Weights of a small mixture-of-experts language model, trained from scratch on English Wikipedia.
Size: width 448, vocabulary 8192.
Experts: 288 ReGLU neurons an expert, 2 picks a token.
Below are experts of layer 6 (counted from 0) of a mixture-of-experts language model. Rows are named router (the router's row for the expert), gate (a neuron's input weights, with its number), up (a neuron's input weights, with its number) and show model dimensions 280-335. Each number is 128 + 32 x the weight over its row's rms, rounded and kept within 0 to 255. Numbers have three digits each.
After each expert's rows: "comes after" lists some tokens at least twice as common just before its tokens as in all text. This comes from a sample of Wikipedia text that the model never trained on. Tokens count by the router's weight.

# expert 3
router:112104123119084144106113174165134133108137150159142133154163166164128125138105112164067178117101079125126162135131091094165115085133122093146075149125104098100091163188
gate0:124102111179102113076128154064064174194128138164111107084155092125092102128147133069129087109139108122155145141147120109136108118118146175082096138131100062154077089117
up0:089151113134120081101136090182159094124131126089107179129148131075131126139136106094158061140130132156060149132152144159159178189199110109097134098184105127137120152128
gate1:113120119059128143100147122083176187083140166122158105136133174078138146067176150159130108121099084124062204130127153069173148079157086149157143133120138098141106134135
up1:071178140072104102070143083161160141127107124132172071094120157148117122116114081130089131126076093144117096147129144138186093164187149133181159150091136127126076156140
gate2:143164139135134153168112151147071158126153113134145110186107129121183144203132106136110167128086150102117145122149234080127110140092133140097111115119131096169126097098
up2:109142127131115122129109075121085109076136088115163148117124128146184147166169174168189113155151074126159132177099116138128158152119134167107134090120112144131110131181
gate3:134113161082067100153210119135175170122131127160142152146099159136162130116123092175126155072153141089147132178142135115191122135118123134094108079132114100117086135178
up3:134109209108126161158082180133139177124104106131084143225119100162147164176195118137129116117034123113159085171089106175096134119089117151146129116149113120138150123108
gate4:127141132125184123153108121143173119175150175160079131114123204104136130174123131120078172160098145104095195091140115087141112063076159176091113141132133098088148147150
up4:152114126163174104096152119126127113137150181112131119086129108107139162166146175142188166079145120118109126082099097113124090119142060103127103166139090168166145174123
gate5:081114117118147078056194117206166111158170091139149099203080162166162209177075145105124218165133142132120107165144124144111186113139202108143109165068160120118152122133
up5:110163122082145141121113115162162192078068094136147094135111107114160096176127101126110108160142117117151085110152153115193139165134171204147099177119084172151122070075
gate6:082165146139147140118099102099124154077070183093138144094109184063077086167147139106158101150149179118153112135071143132164207177133171156080091110096171124097067087059
up6:120145123124136161111109115152141136073107122132169122068099057184180109172129143139168162139205144132151112123110059072123153052101152084121125110105140150125097109170
gate7:128179128066185106177198122049138139150139130119113144170086164102142101170137111123156097162179079101083124161136106118131120173135087062132093115143128104110080167175
up7:167151076147091141140121143171090138134117069126154129155151125166098079115136155126115091122167134077198120088106072134119147120207117165095125146077116118083135162150
gate8:128119162125166132105089115033165183141192196081149066123097135118102166129079141093171132139145113157126104104170135154094104126121126129139104108127183116121154150142
up8:093125124166166158137129135094149228123108090126070135130160082134100096114148083135074116118105139147142140146086087135108159121127111067132179134084162144177135091182
gate9:114147151108145120113176123069157103150143112100130108117078142151099053151139114115115115078137127181141085176154098112171076104149167125130124175105150121144154165113
up9:136181118120087103092080091171058112123102142079123092102156109066152082138119114130092128128117086122116165138170067079136086090179105145124084173132077143070109152141
comes after: " |", "|", ")", ".", "\"", " \""

# expert 10
router:133116107092114082152089139112164107141138126102130139118154126112133125095162081160098107177088175148148067072122157153099136115120131114122139131090150205109094118092
gate0:158202178112067117157160122140168112119105186128144148095151131136127117120133089154140139152179155206133120171173118120104185106086187156116100184155095164077089090100
up0:129165064149116093100124153156094134130081128160096155064148104178125124122111127169111098105106180067129178104109217084147129109132118162148148118115134162123136161108
gate1:110162157133142090135099129133117086161144179137103171128093085126097175174125162121128148151137117123192149131089141135147161120078113130199151149118131172077103073138
up1:106145090115045094172074154133158103127102157118149169164194133162109126177112164139121157154181111129091106182163150176130130095144207080196068121154141119171158113103
gate2:178159121157076103067096126137096151136147074103091122136114113136097110124190095135110107173172163144120178120139127074080156111144102090119110175155196129117075189146
up2:110148109118142162177150150141183113191146087167157071126086149136115145147156107121123078161134181124146111121127148111126149154094132223098079138122093127104125094095
gate3:108155128116177128163145098135123137101125103127145109185114089153086116124150116142076122144151130112127116110138160142127127114110153101155193185179164143138144116116
up3:132137115106155140125120064145159147098115120131114136123194107188150080117128141124170136108159139136117167108151122124196073128193158135136086128137161150115085115151
gate4:139120142097116061109107159071201146120225169069174207142117107094123100191121094053118078141124211179149099141123093121136155139054098132134143090140159136081134144137
up4:164132130062159154116143140122064144105209111172149119109134187113134171078151064159127178166148153156153106111136156167090135137123127130105132179144176102147164124107
gate5:144113116110137107113113137131175171094132089113091139169148093103122142169148126101143130084155107130092167153112144141144089134121123067107105091113141109115046094122
up5:108111101124185158049203131156114080143145120116125118189139182106116156186128152126174105104084093143072136132137152196139123134173121153132150147155136128017146150198
gate6:128108082112162126129105162164080115106111105113210056174132164100112060092104135104136078133122142115171109102106101152103162103144103177166139131101176132149186105014
up6:110080106136116119164164114127197073155127094077065097135098100106171070149103150102071127121150137084151126128126118139094186162106087107111167118157079080155147165073
gate7:126141120129043113131145124110142154088153104122122155091146179167142101113135114137143077103141102122154154126126141236142131132098107067096141149104098146158145082131
up7:051179126176154123114130102087131124134143078107100121115113144103084136097125111120138133145094122128182121108112076111153146168079096167101151166192092166093142091152
gate8:154125174096154154087177133134130103140102088150123130148168122162123137187176164126139104128108138135098102080140125083158177158150174137128101118115086092153154100118
up8:119179161159114097109128122185101173166130092179092122134168127123146217054128085116130117179193092090177130134114162118183081133103140066137107136111114154107107109158
gate9:121126093119117201154138137147084069138154110065075135115132105144119125175219135134099067133108108157108104065093157183167172132144094184162165076087159167132109128133
up9:142128113142204098119142144112124181161153130118127156072135118201155115105165073107201141134137194083117109131139101167143076147071127150123163072137125154124168126144
comes after: " |", ".", "–", "0", ":", "1"

# expert 11
router:124131072159163165129156047127116128134182069157131136132115151187148181145148164118153115075047096141176112130156160169138188154112128181124112114149094118151180127092
gate0:058104089107106119152135114135126113087159101163100145090111140112209107092152122145126155127132128152089117116124143125088110091097140150183100156153094132183094083087
up0:101135141150170142134159087148209183083095172144124140121140135166055110161190158171171177135152125064141130174160148123118099133118136117119104135147143123113073113143
gate1:100065112124133167086135140172098188118163137114197144089106099100159202087126095104084096076118117150135115167112119143105097118112197143162118114160084103055137171145
up1:155114105160097106152114112119090169176158078127137102110126093113124135181128082145097110119104172138127152161131115106174135175161126119117142174139171143162131126140
gate2:144144076153133147164169140148161129145138072158130149137128114152124144195143148135103152112139145089142148197170116180111105113184132117166139108106178032108139096107
up2:203083140039173148147098115129133109071085102091096131113099140088112166161144152102155167109140127101129095166097145112146148144151131158090127175089144173057072126144
gate3:096178088121121110057185122142082097137142160092122162119148105194116122092144103109173133181127100124183089138076114088128125136124175108184162152087108117238151124101
up3:125093149151189107136125127137147128152120109177071146107223172097129143106090168131107156072139146191118116076207100152095126132098139106103103129138098074121157164137
gate4:093138109117146113108153068162119174107149131069077164103189158070148168177087132131129143074101111082189201101134162173111122065131139134158134150179103084143180163170
up4:152165148116137123158040183103110126135119124189116174139152107122143159086141111144083028118130139119137168125138141158178139066125084137023143145143154118142114133154
gate5:136141143134104097142153086169197155150117123162163127171196166147129178126176179124169071155111143173068173148127146155128143130137139123121138036113090149120081129101
up5:148152125119079081172168136087124099130129169034128158128081151157131094133123157137099116165118145122153145155151080116111138112082095150101134079154135127108155077173
gate6:110098086086171139120105113127067119105178108122135115136113135082160210163150049070112056116087072122119167101122153143151155155097153108118119077083157133081122103158
up6:157099099135167111168191160122127085097098100127082090108099160063143152062069106134085059148103123120151133144090108135092085098112104114167181084143118110123149172169
gate7:117115187147148147179131111102078157090168151111091166099159106176134116082180112108161105104162100098158092113082147103129188183143096140161121140180115123174059148139
up7:183148100159129139081174096136138097116059128145109142127094133106166109103146135091160102125180120118171189134204156148124132062176103129112134095076155112094111155139
gate8:090166187178130086091101071056090102134123041142101128147124114087169136103176067167133146077132122139150110183136119115104147101105082100102131090075199136189157104154
up8:150096206165092141106147084068152148142130085102074105060127130195141156087173127105125082135149129145184133131171203121125116075106127155138033131104095122155166083100
gate9:076153141153116162149132220098083176155148085130186143165103085185146075114114092094133090081097141148178111134197137082101145073172121097122050145134100141156103139140
up9:080128143157127092064087130117106168133068093147089146101129132165094132168157179159092144142126138083128089150111105033055116104139151147154060168155089120188147124129
comes after: "\n", " de", " Z", " St", " Le", "é"

# expert 2
router:121114167129154151127070156175120141125141130133111111130166129142091060092125127148109105165199117087141156141111112117142120116178105064192103133138132119129097090143
gate0:109141129084084113145117109142175117077149145096111122141185097138130120131109110101104165152143097181116119139143138176142173171131135075110127182181103159120096127027
up0:083138127129158114092172110188067112179120114079109155133113124120104196147145134148186102131156131111163039136110149135144146185141097161093161161137163050128191078106
gate1:150081090124174071115065110051095135144105148105091133119141145123100106101106141146170158095128111074175153135134148098094177141123101075137128071178095150119124173131
up1:142182145101138154136133155203145078122056064146147090195101170119167131122178129137139099193092142134177038130137149106195104164132137091187138138088107115127199127113
gate2:117106164121168125086142079098182171118081081121054154124111175108172165100137106077125140169123092130124152187161141142112134121140156088133098114084097138142152179104
up2:138100163126145107106117108169088147187086121118204086152104157144077147092155140098058107112144137111107113104152126115083088176129124141084163117106121139099045150082
gate3:135138117139053108104059157150102132102135098165167123112161126109064155115081140140157162137134130096101088175134153091161100135103140100097137133119102162154104166161
up3:122139163121069172122165142118162104092179132100072148140147149125078141080113146090173182130129078162055127107120142106145093100125142154099121140126150082100131116087
gate4:171105119131132177108113084183136175156127097104146121083107122130141092112127116145162159107099152142129108103112131134088110090071165213141150150097176181179108102154
up4:159121126086080093137171140137125070092091098123130102124113184103166150095122078173114180163083133061161100144106117112117079103155119104135099081095164157149093164106
gate5:075094164177124109126171116136133154094192151112069091140093081151156093098221179073115106094127184144128095162129137105109148112191108114157134113107135139082074155171
up5:123127049027090136120096199110088159135097102160170174131100124159140072096151161154113180090073091142107147144135096130100132104104126185168182180143134108094212153120
gate6:163148105119102117128088141163118137121166102159145050127129131074088126127153136154157108157156136108169125106110160127152145144105159098130108121093049187115142118107
up6:079073097098084121163108092163041129109129104098103143137112131130181101115152116087151108092116124136124095125086136083108118097180152093114109135123189103126184132160
gate7:147126036147145104085135148178117144101169098144116138143097124143104093130066153123165170181156159149130143110111201141087098140115112096093135144169102076096157187117
up7:107152151122161101133096061140128152088143134129151149073083137116147098111095128133114163134089096151114108152127113160145101148165070129112140099142161101162146131152
gate8:104141137124090116163138131108109178135134121105150146195155134084098120136108122202104147122133203138149107155106131171134109158151165084172067081129096135023158104092
up8:121153143127136155144135115075173084171127146104129140111142142154106136144130078127093112099102058113147106169147146157165154169107119174096112159119096083074168076100
gate9:194100197088111109149140141120131105144113183161148148135108153122097091104110100085191176117100068195131148138122167132081087118158094083084131095178073132138069088112
up9:110123098156057099113107090136099119099098115149114141138168104139153176082191154156117126052109127177107112194117090155166098178149189114160162144127150048088109187159
comes after: "=", "\n", ".", "\n\n", "  ", " ="

# expert 8
router:120122118156112147138105116104136077125146117176120158182124077082128147119072127166109159068121110082092133066107176106160104165128109147134147127119164124119121124111
gate0:097082054092105120136130144067165140130116158161068139178140161120158095137133086140035109159126123119136100164101177079076136160136167149090144126104110110101133132085
up0:145135066103148114146142082117114088188141172125135103120174125125116101128119190115133094096136113087092137069121160129090159072081135129122065174077132198148118175123
gate1:106126120170138107114074128095129190151220166157140164152143124087142150121156173120176198149039174106110191073166116078103113164124126124139079112041138089112174101092
up1:136127069182155177126121159142145112095087160182141134155124094138035166168106145137140149129152125100168170129127098173116115156143169130108163138129206150168126141102
gate2:097107090099090086168042136125135135128155111120120187090142128094155090105136119081121173151147114153101189155137100115154118116117147107111113098129117172153145096093
up2:146104120146163187148124105116134169128190178172098109186109126118120147092160150174072163129128105086129161112145072101144163115198101106176142128137152074137138155129
gate3:053132147093091086165141182133139105147193096153115135117095128135069098108117089113161144162171114186139142092101103098181165106135151142136115156116173110114135124143
up3:126179203093144144100211178123137170146140118136095155165143137097130135146120094118144101138106109108150183096132139192121118079158165150135204183132087130130131106174
gate4:095106175112114062122141119084173102167158130136087130203178152077116100122171173180139131098161163125123150130132162184206152103093136121137168105096138136110124115078
up4:125150132095133175104064080089092092156066166106129117069089130111123092103133118107120126140127114088147104138118118136090053145095071134169167143113119135146064110148
gate5:110161151115158096129151099059097066158125140155152159182133090139076113031167138085130076109147095180134120069120092138103134094054135166126156147117143123170132080114
up5:175164071153130158085128143193134170097157159107076125143074117163120115183120161088087152091169118131098093138152172109161099156099114146102118123153165108180146142148
gate6:091184124108110079140130074127133185123164143162069125116180130146054180125154109173143185163161060092059155165134129187112154141138093088131140161117082135140111166127
up6:126108102055127135123182076128154134119096125182137111162118147068092120158086126112155161182187084138120140139138157112076125131112125198102132091199104104172159093083
gate7:090195118070132123166152048124130150095100127114161084121094118103086114142148130100122094132189133196155133117113197159113144144102128155138094119208160103114150212139
up7:083170073076127081202085114103087123166104115104112145183129103126160102126118165135150090150165077156058137156135138162125105101098093133148146123134115143210187114099
gate8:072194052155161145190151187091106158117151109118177125175154159099104160117093129085074127120098134122163139059136123131161121175122121132116132104096170184119124164136
up8:117178113131156165140139139111106092127157137041125122121095101092162157145100114182134123134180092126195109111122129143168101153180115192047123126183140052167128164170
gate9:081167078154057121137113149077149166112165161164135064116081075122080093115166135134107095120117155091178161123071119073138107181182115111142134108128084151169127111093
up9:071140102103097120043169173092114203130116103162108139107127191102113149123091090083178106161145129122107116071162128118122149132127071066091181116075183144155080129127
comes after: "=", "\n\n", " of", " in", "'", " to"